Below are experts of layer 3 (counted from 0) of a mixture-of-experts language model. Rows are named router (the router's row for the expert), down (a neuron's output weights, with its number) and show model dimensions 128-191. Each number is 500 + 50 x the weight over its row's rms, rounded and kept within 0 to 999. Numbers have three digits each.
After each expert's rows: a language model's description of what the expert responds to. This comes from a sample of Wikipedia text that the model never trained on.

# expert 15
router:449433513427462497400420476529539505433448443525507467460567498530567511484510580548509519574592535474527599482455547431523477449518531480560432548534493472536608492490560545531497593507520508
down0:568513497467436475458489476444497453461587501448548562484401481542426555513493484496522536505480485478514514489549399440540520466509479469447561446502516561624512570543505539506395532491494589
Pipe cell separators, closing parentheses after birth years, dashes in year ranges, percent signs and semicolons in tables and lists.

# expert 1
router:488554427489450468483535488507408415466548513552523459480631512482464551547522465539561439563515594519484390452534527459582448482437409499502516502493519483490589521567505525540567576461508491
down0:556534571513445445485486491486454388476537510499516513407414459407525451511519522526465469450497526541488516487519436417492495377494538468425548490468458543565501522565569521487442408504482555
Month names opening a date, especially after "Born:" or "On", such as March 21, June 28, plus stray digits and pipes in tables.

# expert 3
router:524514554457506605523534566574583432472521369543442487500503493547537545532490547514450596493594588403480506547488554420520464452526558546571501545515553523511551508455480541555578550462546545
down0:590497507566446529503461496500515452530571576510596519443491474399444585502494505513502524510487464504484497569528513450477531391442478480417524512507493527545543449528484543525424529533533623
Unit words and following prepositions in measured distances, such as km, miles, feet, and "from" in "located 12.4 km from".

# expert 14
router:472544498465533427513390487494539543484584584441449586546545509480498541518579504423536483569440556550466442520567505438434529486468494490447476549463432547553518418552604507542500459478492418
down0:576523457538450461493441478536501509528501471459564576516475466480441536525490432518503455479491604515514548581544520465553480469492487437516523533575481503507531428490460492577465529519494560
Connectives, quantifiers and auxiliaries in running prose, such as as, that, such, so, known, did, be.

# expert 17
router:456482501540449463458489571480514473507485570578520532483598482492504553486478489480559506484621480398448439481470412447584452475484587559530424583595507509515656518518536504529576565487495585
down0:502537534522476569490472492534461472535528489481571551450458448456520585567450508494438518432459523448497488523502440411555440371520517509423551525514477520636626484522466554485378499507481595
"in", "into", "of", "on", "over", "throughout" after verbs or nouns like "end of", "taken in", "went on".

# expert 19
router:461505551531474445470537589454475420496500576404426459516385427524462577474552493516476442440495536481497538561440451449544489512455537490475542547452494534455541457469545476486528401490545355
down0:540462493485400490524465464447494437480562525503565481484474422449497574610589528598408572476496412534550516503532507399411488451456495518502522469564452523627525478506478540468421535537499577
Possessives and auxiliaries after had, was, to, such as "had his first", "got his", plus achievement verbs like won, lost, earned, and year prefixes 20, 19.

# expert 7
router:426565504502550468459524461520447468487584428455500403494570530564513437518559471518498518558557515432505627572510538478475436510500434574562492559575420479488594442412536420522557515519513516
down0:554493454548479465498530497483445517490610552499560544550441462505477568535500477544509521520442518478517547565588471456564520409483466534444488534574469468490552491472484510423436466467558563
Country and nationality words such as States, U.S, Japan, Mexico, plus digit pieces of years, percentages and population figures in tables.

# expert 5
router:515536476435550526429343577493485480497528499502555562491500551492497450482459514473535511509431422465513476411500542440492464481517520460483460561493555458633529446474586560433425507447486491
down0:529485459431515509593493507516498454481549510442591553449452542482520542532515469574516516437434555520502502498544501479539498471484530508456509508497481512555513423455472621500455500536486550
Commas and verbs right after a sentence's subject noun or name, such as "Diego Costa," "Ye Qianyu,", "Crew training is".

# expert 10
router:433507453457475524585475581571532469492449463552446526473540556525474505483451500488492544533479527562435538441492477532572442364473552431549590462506524531501500477596568584549531527495502544
down0:497470465478440524570504520495583402484532497501501594506485498439534516501525585485469531415484534509434447530484497488507436380496489477513488540537436478563480506519492496564436445472517590
Column header words and numeric cells in wiki tables, such as Rank, Title, Pld, DF, Opponent, and scores after pipes.

# expert 8
router:446523446417492583378493586485508519459582413562455477448581541527525547542491521551519478555579524480546490520453543455584449505485435557565514534551441487573536476516572531529589533497543447
down0:530503485537428544439462425522541470582492501484539556503496491465490577503590532558524392491471554606439522548592464438427481463447532436420518587492433476558497453526501546534475485521532575
Mixed tokens, often table pipes, dates, dashes or names starting a cell or list line in rosters and results, plus odd prose words like average.

# expert 6
router:510389487551521501487547465500553512485445552470527482502495512505516492497482516463478432494493462508519531470530470610488583544458491413459478401549461522471533592542443445418438376541522522
down0:534506519437478500560513437445583478445535558475451552469438478556489500513520570497540545414520527549494502537543458503499480446499500480480514551576511490524506487474525568505434550590468549
Line-opening dashes in infobox lists, == heading markers, table-row pipes, and sentence-ending periods followed by blank lines.

# expert 4
router:499467479521593529487578567468546514549495436516464488516600550565565548520507488535429485425417577341444541437393442528476593455358543492556538454523494475460515515489506475508557423402453549
down0:523403581515421490497499453484573491429529555519549618429477451465441566474470491515480440450515510523483469598545410417512474442465537438433585547515480455566478465521496523501435580515495597
Spaces and opening parentheses placed right before numbers, as in table cells, unit conversions (10.8), and dates after Died:.

# expert 11
router:481510502457440590550478435576487435452535434556516592458459466540427388480485522474660538553509477491536479466570500499504562491537497478532442488554441547482457513425537379524459562500527526
down0:563490531546398508505466483424586496481554523450565539567504505465520570527504478501529583486464516491449529463506417504485450446508533505449538545459523505509499505478544499520382512588561571
Middle fragments of rare words and names, such as "Tolst-oy", "Machiav-elli", "Est-im-ates", plus opening quotation marks.

# expert 16
router:487585486502502451548473503398524414513468520498463538524403425454465487468439470471500513477507405564489504629540536476358371481530517554484568590377518465487498463543505548522508550509447474
down0:512432398556388485535447486457485493464540540479490605492500444479448526529477496501502551511561552496392526514578503476496493387441524509486509461465482479605498421458582542570453461474551539
Topic nouns and adjectives right after the or a, naming the article's subject, such as film, game, season, first, novel.

# expert 9
router:477467481417456464501520511430385477512561491524467561452536486557484502538446465641485581498481533499505541509513516556556462466489557557567501568515445539534505501445471589517466554571544434
down0:552443478536455555483444462494441514431498513463572546502415531496497573499507611561506557476490521532463530502519538422526493433458526517422529574543404524564536482517534535459422511539467568
The conjunction "and" joining pairs like "1950s and 1960s", plus "or", "&", and sentence-opening pronouns He, She, It, They.

# expert 18
router:477536566615457447536458518461448456528481539491596415452513484423394436481420473559485580437523494480481436499416559494545491528508454527456519439372555510547510508489446582431507509464450622
down0:498571518458484504528458530531551481517506531467527560440419479516592568472549433544580557453526544545524465539534495406518533420466498458442533494591525556584506476526554501501381507592442541
The, a and possessive 's after prepositions like at, in, of, especially before institutions: studied at the University, Boston's.

# expert 13
router:400514482513439461441499464521598568600462498505575476551494577450489521494467514504467504527465503568495499535480483495506458509495530559530479498544522560555448510413486557486488466488473551
down0:560471481460494497499447529468453456479540545503571556493446498456539578524551485509541554507467498561477482533503520426585546387506578430449566539560525526567549484518560568485435531582479601
"of", "by", "for", "on" linking to a following name or phrase, and clause openers like After, When, On, The.

# expert 12
router:494441584446559504460440509470511612513479434544469527548467532531505571538530509517562505519597541410520512552431607454457520458528470373474499594463509527444393356442451534525491600502508453
down0:493532456535452472454510488438501507441549500474525627521483403516436533452512503519479480474483558540516527548547456522500474411435481422490527542564525496578502443540524519510441539579494540
Field names and section titles after dashes or ==, such as History, Genus, Dam, Written by, Coordinates, Website.